{"num_hidden_layers": 8, "hidden_size": 256, "n_experts": 80, "experts_per_token": 6, "d_expert": 128, "d_shared_expert": 0, "hidden_act": "tanh_gelu", "moe_layers": [0, 1, 2, 3, 4, 5, 6, 7], "router_score": "softmax", "normalize_top_k": false, "routed_scale": 3.65, "balance_loss": 0.0105, "balance_bias": false, "init_std_router": 0.00705, "lr_router": 0.00183, "num_attention_heads": 3, "num_key_value_heads": 3, "head_dim": 128, "vocab_size": 8192, "norm": "layernorm", "norm_place": "pre", "norm_eps": 1e-05, "positions": "rope", "rope_theta": 10000.0, "rope_fraction": 1.0, "qk_norm": false, "attn_scale": 0.0884, "tie_word_embeddings": false, "parallel_block": true, "init": "trunc", "init_std_qkv": 0.0403, "init_std_o": 0.0, "init_std_up": 0.0403, "init_std_down": 0.0, "optimizer": "soap_variant", "learning_rate": 0.00308, "lr_mult_qkv": 0.4, "beta1": 0.95, "beta2": 0.95, "lr_head": 0.00622, "max_grad_norm": 2.0, "warmup_steps": 200, "schedule": "wsd", "decay_fraction": 1.0, "decay_shape": "linear", "final_lr_fraction": 0.05, "batch_tokens": 65536, "max_seq_len": 512, "doc_mask": true, "train_tokens": 405600000, "max_steps": 6189, "dataset": "wikipedia_en"}
Below are experts of layer 4 (counted from 0) of a mixture-of-experts language model. Rows are named router (the router's row for the expert), up (a neuron's input weights, with its number) and show model dimensions 0-255. Each number is 200 + 40 x the weight over its row's rms, rounded and kept within 0 to 999.
After each expert's rows: a language model's description of what the expert responds to. This comes from a sample of Wikipedia text that the model never trained on.

# expert 21
router,210,245,187,228,208,227,264,204,256,259,142,167,167,228,186,210,139,208,248,218,213,196,180,200,224,215,166,253,173,201,171,153,142,178,153,265,261,274,255,264,159,166,239,181,109,142,263,196,235,180,254,259,255,193,162,152,171,189,203,183,261,157,186,190,212,238,245,203,156,191,213,162,178,130,167,236,123,162,199,264,204,227,234,220,112,162,195,128,239,165,119,148,243,214,174,171,230,156,87,222,214,178,265,191,231,168,161,119,202,211,199,235,196,241,278,202,205,233,280,222,238,258,230,260,222,212,193,178,252,166,173,223,224,164,202,243,204,189,166,220,231,231,231,156,154,230,289,228,213,230,207,144,185,151,214,178,162,255,129,215,157,247,163,187,180,188,208,195,141,150,265,184,239,169,187,187,211,217,201,212,184,170,222,224,240,202,223,177,270,230,171,178,204,251,207,177,257,153,191,214,196,135,178,161,155,241,172,231,189,131,148,220,255,205,157,247,239,239,254,247,192,197,144,196,199,242,146,147,223,115,249,236,235,194,109,159,148,120,250,256,236,232,142,201,162,197,207,159,250,210,243,186,249,158,215,223
up5,166,223,281,235,247,225,185,228,163,225,192,210,249,232,211,160,221,233,228,234,269,194,186,226,209,139,180,246,194,193,195,194,206,136,204,118,293,191,187,227,275,166,138,208,165,169,268,259,230,175,150,146,224,210,186,151,133,211,234,164,272,193,210,209,215,207,174,214,246,169,207,215,254,231,107,196,190,188,170,188,239,248,195,258,248,193,245,275,166,199,126,214,211,226,176,197,147,165,246,183,171,171,227,209,114,210,165,154,255,160,165,199,228,218,96,207,199,159,176,175,156,120,226,170,212,222,289,308,243,188,233,209,216,198,243,190,195,195,223,215,188,236,222,201,203,161,220,206,251,114,236,207,125,177,206,295,189,188,176,128,195,175,161,225,259,223,112,260,178,146,141,204,166,222,224,76,244,255,207,137,231,261,185,294,299,117,198,149,143,211,205,185,192,206,210,200,186,258,183,195,210,180,202,205,204,190,226,195,164,212,203,155,197,179,184,231,138,189,221,186,193,251,179,197,232,179,239,210,172,209,153,162,267,160,247,213,249,230,161,171,185,213,168,153,178,123,166,204,254,244,248,147,178,165,204,170
up6,185,94,156,173,348,234,187,246,188,240,162,186,142,199,232,139,206,231,179,124,201,166,210,164,299,228,208,217,238,242,235,129,202,249,237,210,195,165,162,159,140,155,168,168,184,144,226,221,153,171,124,153,214,244,191,196,190,183,201,233,170,219,183,204,171,200,233,164,162,135,214,207,221,250,186,160,195,205,220,179,223,229,182,204,233,186,254,239,188,186,170,146,144,236,223,194,212,258,148,163,189,232,143,187,218,135,214,184,199,125,203,174,176,186,204,133,194,177,199,220,235,159,239,233,200,129,219,187,291,281,245,234,187,244,195,159,254,188,183,209,176,201,216,134,224,246,199,205,223,317,227,254,189,194,193,218,162,129,203,173,197,275,261,177,231,293,150,195,242,243,161,182,193,235,214,187,162,248,230,223,167,154,225,168,240,219,91,213,143,197,281,201,246,197,264,212,259,245,210,180,243,185,252,173,257,178,236,259,161,256,254,263,208,224,99,209,154,221,184,238,213,262,191,205,127,192,166,187,230,181,183,168,238,202,216,271,206,257,202,222,176,210,215,182,254,156,268,156,248,233,179,219,166,165,194,239
Section breaks and headings. Paragraph breaks after sentences, tables or headings, and the "=" signs and words of section headings such as "== Biography ==", "History", "Career".

# expert 9
router,233,210,193,213,220,209,226,199,184,178,225,199,184,192,190,176,175,156,163,222,274,146,236,152,218,171,161,122,222,162,292,217,143,228,210,244,164,147,187,195,153,159,204,254,159,166,142,214,160,177,193,163,223,179,112,200,224,200,257,182,218,175,202,191,228,222,210,205,155,198,243,136,174,172,188,196,270,243,273,318,233,259,200,239,138,205,218,208,216,125,193,185,245,183,186,184,206,173,193,245,181,152,152,121,237,173,153,220,250,199,164,247,220,218,167,202,247,223,159,257,199,128,153,167,199,184,191,151,250,177,225,150,254,232,188,202,213,192,137,181,230,225,246,248,199,261,249,236,143,212,228,201,160,176,188,147,170,178,167,184,156,225,183,269,263,154,227,129,186,117,249,256,237,194,245,167,257,160,173,254,217,172,149,241,176,323,214,224,244,200,168,186,260,240,203,168,188,231,228,217,208,180,208,169,190,159,171,159,181,174,147,139,226,213,205,135,208,226,242,136,255,260,250,219,145,217,191,148,201,150,279,223,218,246,140,259,141,177,294,179,262,273,169,181,211,121,275,173,197,128,233,182,228,184,239,244
up0,221,241,139,185,121,235,180,232,240,199,215,146,150,254,203,265,208,216,223,165,186,250,205,212,205,222,143,246,265,182,161,198,229,144,225,228,224,183,197,189,202,112,239,202,206,234,168,262,217,211,184,185,239,234,201,162,192,212,264,162,173,219,169,134,229,212,262,212,226,243,202,257,230,194,241,194,264,171,150,208,167,180,286,211,176,249,186,186,222,265,226,193,184,156,224,163,128,233,153,195,200,246,238,225,122,285,174,201,220,178,260,234,198,113,211,174,113,250,213,266,218,260,238,196,225,204,162,207,266,244,249,218,121,206,181,236,208,193,179,212,219,219,245,226,165,110,62,154,205,211,248,171,180,257,199,258,193,230,228,153,225,153,187,209,167,229,269,153,175,176,214,200,202,126,176,222,228,171,245,112,166,155,173,200,191,189,235,205,229,142,230,283,197,236,80,278,220,152,210,131,244,178,233,163,225,138,223,156,238,283,155,175,224,140,197,188,244,178,235,246,177,252,161,234,253,178,216,217,204,259,173,185,185,162,237,238,214,117,173,219,155,186,214,181,258,229,163,172,198,196,128,199,188,182,197,217
up1,240,218,165,272,202,236,220,187,209,144,200,217,230,237,212,232,177,185,208,187,202,68,269,227,248,177,204,175,85,181,127,170,235,241,140,198,173,177,234,258,217,180,169,189,145,219,173,140,199,177,167,250,198,232,299,193,232,267,111,204,208,204,196,228,164,173,153,163,179,235,206,258,213,201,242,273,173,155,188,131,275,223,215,252,193,195,151,116,167,189,212,197,185,196,244,260,215,185,105,189,183,243,154,292,155,155,224,209,186,248,224,198,217,195,244,150,244,187,184,252,157,272,170,189,222,245,138,150,210,151,252,160,204,143,281,183,217,207,222,190,208,197,183,195,259,146,256,267,202,192,207,144,215,157,144,226,246,199,182,237,189,185,172,167,249,233,189,247,241,258,194,201,169,216,261,180,270,220,224,178,204,158,155,184,165,183,159,198,192,168,188,150,190,125,213,275,182,225,235,248,164,251,220,177,259,183,176,155,224,141,201,236,192,206,170,194,186,180,170,220,164,142,200,177,147,237,258,220,217,141,206,186,178,168,262,184,175,286,125,134,286,188,219,231,236,266,141,239,235,234,150,199,166,213,189,262
Closing brackets and quotes. Closing parentheses, brackets and quotation marks ending a parenthetical or quoted title, as in "(born 1951)", "'St. Neots Chasse'", "Business (Main Street)".

# expert 20
router,166,164,131,196,221,142,267,146,248,192,227,199,209,199,175,207,202,140,133,234,244,171,167,209,227,238,151,134,120,188,250,254,147,167,139,213,253,190,253,171,159,164,217,194,159,147,150,182,163,146,173,159,253,164,143,227,140,203,230,167,249,160,216,138,172,235,189,163,142,127,223,185,178,200,188,202,204,202,225,248,226,215,201,247,179,203,280,207,263,154,229,205,199,184,196,157,156,143,217,171,187,134,263,246,227,231,141,218,241,230,206,126,261,160,161,229,277,204,227,185,265,217,145,215,208,133,215,204,208,168,203,226,207,159,187,239,192,214,230,186,188,196,256,274,139,234,178,158,169,256,259,219,191,238,141,123,147,239,184,257,164,163,182,189,268,135,211,272,136,220,206,225,219,147,193,154,226,169,202,161,141,140,136,259,166,194,235,195,184,259,208,144,187,232,221,139,217,149,159,183,247,158,216,204,138,188,178,271,155,201,227,201,247,149,134,220,230,253,178,160,268,276,231,190,197,165,123,212,268,203,243,171,180,204,207,157,147,161,234,208,219,237,190,154,177,224,221,138,255,139,207,125,228,214,199,257
up0,224,241,188,221,142,230,163,196,194,249,200,208,127,181,158,167,235,188,190,224,175,216,168,233,194,266,273,180,239,170,262,183,182,231,209,256,201,139,77,138,177,220,221,183,254,220,230,180,262,265,175,125,215,183,214,219,235,222,239,258,284,241,94,241,130,244,93,207,233,229,163,171,179,176,240,236,234,245,201,225,207,189,189,248,185,135,180,216,200,144,226,193,182,226,230,269,223,267,126,170,207,129,169,186,235,215,246,137,159,169,240,182,188,222,213,213,202,270,133,206,176,178,193,285,190,259,226,238,145,207,195,208,261,271,155,178,169,210,203,186,167,184,150,231,205,192,234,232,161,169,217,220,241,142,147,232,245,215,198,150,188,205,231,232,205,255,233,218,187,190,287,112,295,170,227,264,231,169,171,229,263,162,203,141,181,136,232,236,251,162,192,282,205,205,247,146,170,223,175,246,105,185,244,138,206,197,167,209,176,191,214,216,195,246,264,194,190,204,316,207,224,223,222,139,186,167,195,237,155,162,189,193,234,148,157,201,223,244,191,176,190,248,236,242,212,214,178,237,209,184,231,198,211,274,183,205
up1,207,214,239,213,170,131,159,225,201,233,234,164,134,182,210,314,219,186,157,143,196,186,155,186,217,180,172,202,232,215,258,210,204,285,210,169,212,201,204,186,174,198,200,236,193,131,140,123,216,161,274,199,151,176,207,174,241,161,184,151,147,185,216,278,207,184,184,120,194,165,229,176,166,217,180,162,232,255,173,202,238,257,276,183,228,187,147,208,162,261,118,170,171,196,217,223,194,134,182,210,218,159,239,191,196,200,179,155,207,136,156,201,176,177,194,191,126,206,173,165,154,208,179,179,140,186,159,204,200,194,214,220,233,203,305,152,157,158,134,180,181,199,276,186,256,221,178,206,197,185,206,183,157,141,283,266,194,166,227,178,253,146,256,216,177,176,210,267,236,211,204,170,159,206,289,180,282,146,239,234,254,204,194,192,234,163,267,222,214,189,217,191,197,230,225,274,273,191,197,301,258,131,261,185,162,118,259,244,194,244,191,260,132,141,226,187,158,260,217,241,146,207,130,259,151,195,251,177,253,191,200,214,194,285,198,164,252,227,173,230,245,227,243,126,202,165,219,180,210,165,230,247,159,135,222,241
Single digits in tables. Small digits and number pieces in table cells and spec lists, such as column counts 4, 8, 0, or weights and vote totals.

# expert 57
router,173,147,140,198,235,145,267,143,245,184,216,215,205,156,184,186,185,151,184,231,244,151,150,217,202,231,157,151,131,166,239,242,155,152,133,202,247,166,246,180,151,147,203,200,141,121,149,176,159,149,173,174,259,170,134,202,144,197,244,159,259,177,225,131,193,251,179,173,139,124,229,201,173,196,192,197,191,205,223,240,238,208,214,256,185,211,272,207,260,152,232,221,194,203,168,151,173,137,203,195,198,144,248,241,211,227,137,180,228,232,234,136,268,150,144,244,255,195,218,197,270,192,140,224,208,134,168,190,213,137,212,220,211,182,171,216,184,230,238,160,204,185,261,278,151,218,185,165,147,254,229,222,181,238,145,152,148,238,174,256,181,157,163,202,261,123,199,269,133,198,194,224,225,141,196,163,232,219,186,183,147,136,143,258,154,206,253,212,175,254,202,126,218,203,240,146,231,189,128,189,243,167,196,195,142,188,161,278,148,195,207,178,256,159,137,221,243,244,173,161,248,263,215,160,199,165,123,204,247,207,257,187,178,204,189,163,152,140,224,209,223,252,197,157,185,233,195,130,243,139,210,139,231,197,208,259
up0,147,247,232,250,135,165,232,205,160,155,177,201,204,224,257,292,239,210,127,186,180,181,156,140,245,220,239,156,146,218,106,241,200,236,239,207,230,225,151,211,222,214,122,256,213,191,241,172,224,187,237,212,174,153,233,190,221,203,159,232,203,233,240,253,195,198,196,171,177,252,238,193,220,174,128,165,223,187,175,224,153,206,188,224,287,190,139,213,203,285,244,200,176,240,207,223,191,202,242,156,190,108,215,219,199,157,237,222,225,184,144,237,281,169,223,243,140,204,212,255,202,205,212,110,207,215,213,248,266,224,200,151,281,243,205,159,157,248,194,159,231,193,229,197,251,212,225,252,136,178,152,202,215,203,265,183,211,197,197,304,234,176,200,231,150,137,221,170,197,203,223,188,153,250,237,253,149,240,238,124,168,296,209,180,244,170,227,134,179,238,240,162,233,142,231,223,158,242,196,91,217,247,224,151,185,192,221,177,161,223,191,202,161,249,221,159,208,202,237,187,231,226,200,231,151,283,199,186,136,116,228,160,217,301,241,197,211,151,271,165,218,203,200,209,100,162,203,133,170,213,184,139,152,217,158,226
up1,222,197,244,122,224,229,180,179,148,273,162,272,244,116,258,203,210,211,239,103,208,179,249,250,130,256,212,175,314,154,179,171,207,153,200,210,218,198,171,203,218,209,212,198,141,237,144,227,276,253,254,204,191,178,192,195,238,204,143,175,185,229,255,130,191,213,144,207,188,222,218,243,125,155,197,307,249,162,198,201,216,174,156,203,168,175,167,179,198,102,238,183,213,250,198,179,154,215,181,203,134,259,274,177,149,189,193,110,237,204,172,251,249,220,208,279,215,251,131,176,161,228,222,208,193,165,235,143,178,183,119,220,201,126,219,145,169,192,212,220,211,234,152,167,203,169,240,179,181,99,150,258,220,215,195,264,278,192,211,125,202,211,209,196,164,250,200,273,245,176,232,219,178,183,200,175,213,168,189,192,231,286,169,205,196,162,254,230,174,199,166,148,246,250,183,144,193,230,260,190,225,213,209,188,142,156,209,149,279,218,199,219,189,168,190,220,165,182,170,212,235,267,173,162,192,133,201,234,242,258,206,290,270,210,212,204,149,263,198,134,234,161,209,220,191,225,220,240,216,216,253,170,180,238,165,215
Relative pronouns and function words. Relative "that"/"which" after a noun, as in "a road that was", plus common "the", commas, periods and sentence-initial "The"/"In" in prose.

# expert 7
router,168,199,147,219,251,187,236,141,184,201,169,248,241,161,241,156,233,203,262,172,224,152,221,217,266,170,213,134,152,245,255,246,187,125,171,178,251,272,212,202,183,180,184,183,161,148,181,216,183,227,271,245,213,220,188,223,174,196,243,277,196,231,213,209,186,230,155,135,177,154,235,192,254,223,216,229,120,187,240,190,226,230,229,227,177,191,177,189,231,263,187,205,178,143,185,153,132,170,224,238,103,228,256,196,247,234,188,250,250,279,220,149,231,270,204,219,133,191,180,204,229,168,174,248,144,177,167,172,216,179,251,238,177,205,218,107,155,254,247,193,156,222,239,172,229,248,212,157,203,139,200,140,256,172,169,135,170,246,173,246,184,205,280,177,266,170,186,278,155,212,137,253,224,165,207,103,215,232,211,250,150,203,200,208,114,202,215,152,195,243,158,145,114,259,251,162,249,247,137,135,200,229,188,158,213,184,206,216,162,245,186,228,245,201,137,240,217,248,185,194,277,139,212,235,187,199,229,188,232,164,240,185,230,208,172,159,163,163,232,150,168,280,210,141,171,206,181,263,175,162,123,150,228,186,240,242
up1,242,172,198,271,233,195,194,157,272,159,210,200,205,248,203,246,166,209,193,136,181,223,236,209,204,202,276,255,269,206,252,129,142,163,131,224,171,160,231,259,122,223,274,187,135,159,178,178,158,157,211,289,167,133,144,190,207,229,196,185,176,217,181,156,284,187,218,200,155,175,148,200,204,215,194,255,244,160,285,193,209,266,243,167,170,131,153,166,146,275,157,181,204,160,150,218,155,202,202,167,199,176,160,248,198,183,196,209,273,196,168,144,163,156,198,216,194,232,198,200,198,251,184,203,195,214,257,223,198,265,146,183,226,213,205,167,222,198,235,143,206,200,212,216,225,213,178,234,162,152,209,207,250,131,241,224,140,220,178,198,199,216,158,206,208,176,162,144,201,194,172,122,190,235,254,272,200,194,152,200,188,260,205,208,202,160,169,178,206,256,180,230,214,202,207,165,195,328,152,264,220,147,109,208,233,260,143,165,220,135,263,206,241,237,132,205,158,164,160,269,99,185,203,153,234,164,192,183,205,195,244,203,244,130,127,227,173,167,145,266,284,172,145,277,226,274,215,183,199,173,176,218,194,229,204,236
up2,210,210,144,156,242,108,182,191,251,197,188,226,204,191,310,205,218,97,186,110,239,226,210,173,218,157,210,172,190,183,233,188,140,224,203,215,168,146,145,216,250,240,176,170,192,234,148,212,187,234,185,216,145,165,194,114,214,210,198,197,156,150,192,253,265,189,253,240,204,147,209,158,251,223,206,225,207,220,190,215,224,185,222,228,219,154,199,251,230,114,111,237,205,154,162,183,201,283,253,165,182,148,188,207,243,194,245,223,164,280,184,199,244,224,147,226,164,210,204,149,256,238,179,197,249,240,297,167,207,214,183,206,241,233,233,225,244,266,223,157,266,178,162,155,126,216,139,209,240,209,231,210,252,222,241,243,179,237,178,172,194,231,164,256,126,325,229,200,174,158,200,179,242,206,161,225,181,193,224,173,213,241,183,295,183,242,217,163,197,252,142,213,130,220,260,259,197,173,181,192,204,285,177,168,199,206,145,115,183,187,218,96,188,173,143,262,173,184,183,188,192,210,236,156,212,253,116,291,172,200,263,238,249,180,198,197,204,198,248,170,200,158,183,197,192,131,241,200,218,128,191,175,150,194,188,188
Articles and determiners. Articles and possessive determiners in running prose, mainly the and a, also his, its, with, to.

# expert 13
router,166,152,139,205,228,162,263,146,245,200,192,213,206,176,175,195,188,146,161,238,232,160,158,212,201,242,150,147,127,170,236,261,147,151,140,221,241,157,245,178,139,158,211,192,135,145,157,187,164,154,172,196,264,158,133,211,155,219,248,170,269,162,221,150,199,253,206,170,131,130,218,208,200,185,179,202,179,198,221,237,236,217,217,243,162,205,277,211,271,160,223,213,200,213,185,141,154,138,224,188,198,151,261,224,211,236,137,191,200,232,221,142,276,154,143,244,273,180,221,195,272,207,148,233,193,121,203,180,230,148,216,206,204,162,176,230,195,240,235,165,214,178,265,272,141,230,183,177,161,244,245,225,170,236,138,145,144,222,200,262,165,145,170,190,257,140,226,251,133,201,208,224,210,138,189,154,226,210,187,150,143,141,130,265,152,202,228,206,163,230,194,137,211,208,249,146,224,166,140,188,250,190,192,194,143,205,150,262,151,198,186,181,257,150,130,203,241,249,178,174,252,272,208,176,189,181,124,224,238,216,248,192,190,202,195,183,149,141,236,206,229,251,205,137,188,242,198,126,239,136,213,130,227,188,190,254
up9,321,165,217,232,255,207,130,232,162,165,261,168,167,186,213,189,179,131,119,183,237,222,259,246,175,240,177,197,171,167,168,225,295,218,154,228,238,150,126,171,150,165,240,286,157,240,178,203,226,198,148,203,132,264,169,186,162,241,203,268,251,201,195,274,177,256,217,206,175,210,222,197,260,190,261,164,128,169,213,229,188,215,163,171,226,187,208,184,147,272,231,237,234,155,152,229,156,281,114,185,223,128,152,244,167,189,161,225,188,167,223,127,145,186,258,213,187,206,203,163,153,196,234,253,125,258,193,273,234,217,203,251,208,198,220,154,200,208,119,185,255,206,117,196,156,194,194,278,164,167,219,236,181,258,189,184,198,121,252,179,201,175,171,209,247,247,200,229,220,220,265,209,192,233,149,160,171,216,205,193,214,217,235,203,159,234,197,242,193,253,213,275,116,225,188,225,135,220,220,189,238,253,179,149,188,194,207,221,168,130,177,207,205,168,198,197,203,200,124,204,241,200,305,239,168,238,206,281,168,200,143,218,226,164,274,178,206,236,179,172,183,244,206,228,125,218,260,195,158,209,218,168,212,204,216,168
up10,194,253,184,202,304,156,149,215,202,176,118,155,160,186,160,202,212,219,190,94,160,154,202,150,195,157,166,282,150,204,265,121,245,240,214,178,222,208,160,174,178,236,165,206,224,269,207,202,184,231,128,207,246,218,196,174,188,201,255,181,154,178,272,140,152,218,248,201,187,273,161,203,276,241,234,241,253,217,182,256,259,174,200,126,140,229,263,197,234,277,192,200,156,162,137,202,283,216,210,132,174,224,155,231,253,214,279,170,203,239,251,174,182,180,170,246,236,250,202,133,180,225,234,204,193,243,138,235,192,181,260,169,166,217,198,183,160,189,194,225,249,199,190,217,278,276,206,144,227,195,173,225,208,190,235,295,185,213,256,256,203,208,161,195,168,280,183,191,246,138,187,148,149,297,231,249,232,254,183,193,267,228,245,146,217,176,168,213,205,157,212,229,211,190,220,223,179,133,227,265,185,185,205,164,151,170,175,222,168,183,171,125,159,142,161,184,213,145,185,198,229,201,131,242,188,219,200,234,147,183,240,273,172,277,173,238,205,201,195,139,183,210,176,170,129,231,184,217,202,215,163,132,232,223,188,170
Numbers in tables. Numbers and numeric cells in tables and statistics, plus some closing brackets, periods and paragraph breaks; e.g. 32, 3,653.

# expert 47
router,182,160,142,205,226,143,271,154,255,202,212,221,199,179,170,201,186,131,166,239,249,162,146,211,193,237,156,142,136,175,226,254,156,163,146,197,233,155,264,175,147,152,212,189,158,148,138,203,141,162,155,177,251,186,134,214,142,218,247,178,249,156,217,138,187,252,192,173,124,124,217,194,197,202,169,211,169,215,210,224,223,195,243,237,165,215,278,199,266,170,206,217,197,193,174,142,162,147,211,199,223,160,264,232,234,225,138,207,209,236,219,132,276,158,145,245,302,197,232,200,258,203,151,230,195,142,183,186,218,145,221,232,201,164,188,233,190,250,229,169,193,194,266,274,132,242,199,170,172,249,228,218,161,242,147,135,137,258,173,259,184,143,175,188,262,138,223,252,127,193,198,234,223,135,183,133,223,198,182,150,151,142,135,261,161,218,243,198,174,249,207,139,213,209,231,145,223,182,168,195,253,157,182,196,137,215,163,272,150,211,194,168,242,158,137,245,251,248,184,179,237,259,218,172,178,184,140,209,240,216,235,186,180,236,209,177,147,133,241,197,205,231,192,154,199,234,208,134,251,143,197,138,238,201,203,262
up5,219,97,281,207,265,140,245,186,221,163,265,112,163,219,170,230,214,188,257,225,180,197,257,256,180,117,237,212,172,241,181,201,215,193,192,183,251,160,176,165,202,158,179,220,198,156,189,139,252,226,175,232,229,172,172,277,269,145,202,261,196,197,180,172,133,180,101,209,172,135,260,147,207,143,223,171,250,238,205,217,265,212,186,176,142,162,166,219,263,175,233,147,224,184,155,230,171,241,188,168,250,156,115,220,220,232,226,223,109,214,180,186,257,202,152,308,208,148,118,173,182,152,224,186,200,225,213,260,228,226,251,208,168,180,248,234,121,222,129,267,217,195,206,256,238,203,144,208,187,213,205,186,208,196,204,181,184,189,170,205,211,202,268,201,190,220,130,242,229,204,250,167,153,190,192,221,229,125,170,198,257,208,198,178,188,217,206,251,290,134,249,229,169,239,297,219,211,223,193,217,198,206,209,206,249,195,281,182,161,191,215,164,162,185,237,254,177,242,214,152,167,182,172,170,156,120,204,252,227,268,210,215,277,182,199,180,181,139,162,143,217,181,183,234,225,183,302,155,141,224,233,221,197,205,182,236
up6,160,205,177,187,232,181,232,153,217,172,181,207,176,117,209,196,183,213,214,216,175,190,145,187,208,263,199,239,154,261,224,167,231,245,228,177,192,179,105,287,243,243,188,216,232,199,157,186,195,269,216,202,153,180,208,126,169,140,156,243,142,109,152,217,236,223,199,224,272,249,224,172,208,204,211,202,229,168,134,205,193,250,266,176,212,148,178,224,202,217,208,223,202,225,229,243,236,255,217,201,193,125,204,162,187,185,173,133,162,191,238,216,218,235,279,320,210,231,262,231,252,263,182,158,205,261,257,241,192,252,187,239,224,203,147,142,178,218,232,189,215,184,219,169,205,173,222,156,154,249,210,182,172,144,220,130,134,185,124,232,232,235,168,160,268,234,161,209,189,141,218,180,241,224,231,194,164,173,147,223,231,181,190,91,286,184,257,246,223,193,173,270,148,193,244,238,166,179,207,266,183,169,143,194,198,249,263,180,181,170,174,235,164,239,241,179,198,118,201,230,227,212,143,211,172,248,214,162,226,234,69,175,231,237,210,197,164,218,178,236,197,124,259,187,262,275,182,284,153,244,176,132,205,215,194,172
List coordinators. Final and in comma-separated lists of instruments or roles, plus &, /, or, semicolons and equals signs between listed items.

# expert 52
router,159,143,134,187,232,165,263,153,247,234,201,236,192,171,165,217,191,140,173,228,235,151,164,223,191,228,158,137,124,172,225,255,172,147,135,225,249,168,249,191,175,160,189,197,142,130,133,212,153,171,168,173,252,184,136,192,138,212,236,160,257,196,192,136,167,249,192,154,139,121,211,178,185,203,160,189,194,208,219,244,228,237,232,246,172,223,272,218,260,190,231,206,187,216,168,179,165,146,215,175,233,159,246,233,227,229,135,169,217,229,210,130,261,144,146,236,258,208,200,184,278,181,157,218,199,135,188,181,222,141,226,194,197,182,154,238,185,242,229,163,212,164,263,268,133,204,205,194,167,237,243,221,193,213,142,150,149,254,188,252,191,149,145,188,260,139,202,240,126,216,215,258,206,125,191,186,229,208,181,154,145,144,137,256,161,195,244,188,174,252,212,116,174,187,243,162,198,181,188,174,241,172,171,192,138,223,169,268,161,162,179,189,269,163,113,228,238,270,182,168,242,275,208,160,196,176,134,241,246,197,247,201,208,209,237,170,147,166,252,203,231,234,204,147,205,236,204,126,249,142,207,121,228,199,202,271
up1,217,255,183,160,198,154,173,220,194,253,234,210,196,204,189,198,214,188,201,271,257,194,279,255,188,229,167,247,216,219,189,203,195,187,242,196,233,178,67,167,286,289,250,162,179,175,180,178,185,164,198,235,253,208,218,229,247,163,157,191,181,233,177,240,187,251,185,182,215,250,230,203,182,129,150,211,205,229,133,200,185,82,247,199,237,227,131,238,195,191,205,208,213,222,183,186,279,285,158,172,174,232,217,178,171,182,174,205,245,126,206,247,136,180,139,259,138,207,210,134,156,212,209,97,170,188,116,162,255,162,171,227,158,245,130,248,165,184,142,272,208,111,163,218,281,175,211,176,212,122,206,176,252,213,201,182,177,205,192,193,201,184,217,209,129,191,207,229,223,183,208,204,208,160,262,274,207,176,138,199,244,164,223,201,246,256,195,214,206,228,253,157,124,185,246,261,275,186,166,220,124,189,165,228,208,186,171,208,288,208,132,227,266,199,210,284,167,221,195,200,189,115,175,281,208,226,241,236,203,182,103,179,225,167,166,208,234,203,222,217,193,241,228,167,172,218,234,209,235,169,195,249,252,206,170,165
up2,193,192,216,114,222,187,164,236,259,128,173,226,199,220,171,190,221,203,202,183,241,117,225,139,242,274,204,215,264,207,176,227,261,224,211,140,232,172,151,229,150,166,166,149,207,174,272,224,196,206,207,220,175,186,159,179,155,167,109,200,200,230,245,259,227,185,228,131,211,198,185,211,210,232,214,159,195,263,221,170,191,249,170,234,163,221,161,158,180,235,158,197,191,209,202,200,168,210,200,175,240,226,231,305,181,150,274,222,185,162,173,198,246,123,162,168,180,241,269,187,162,219,139,211,257,282,209,219,234,188,171,257,263,203,245,223,181,201,146,206,237,171,193,168,262,224,241,164,213,183,176,250,144,312,223,262,253,214,280,212,226,212,167,238,239,198,253,167,235,167,157,224,210,282,207,145,207,175,152,139,254,198,218,243,243,155,222,150,135,216,159,183,145,169,228,228,243,202,138,226,150,256,203,177,314,162,234,182,237,181,151,173,138,237,184,269,255,215,183,230,225,255,278,217,185,177,248,149,199,215,168,144,235,204,133,259,217,202,138,255,132,207,205,220,238,203,119,208,167,130,188,164,148,153,183,208
Numbers and quantity words. Numbers in stats tables and dates, especially 26 to 31, decimals after a point, closing parentheses, and words like other, more.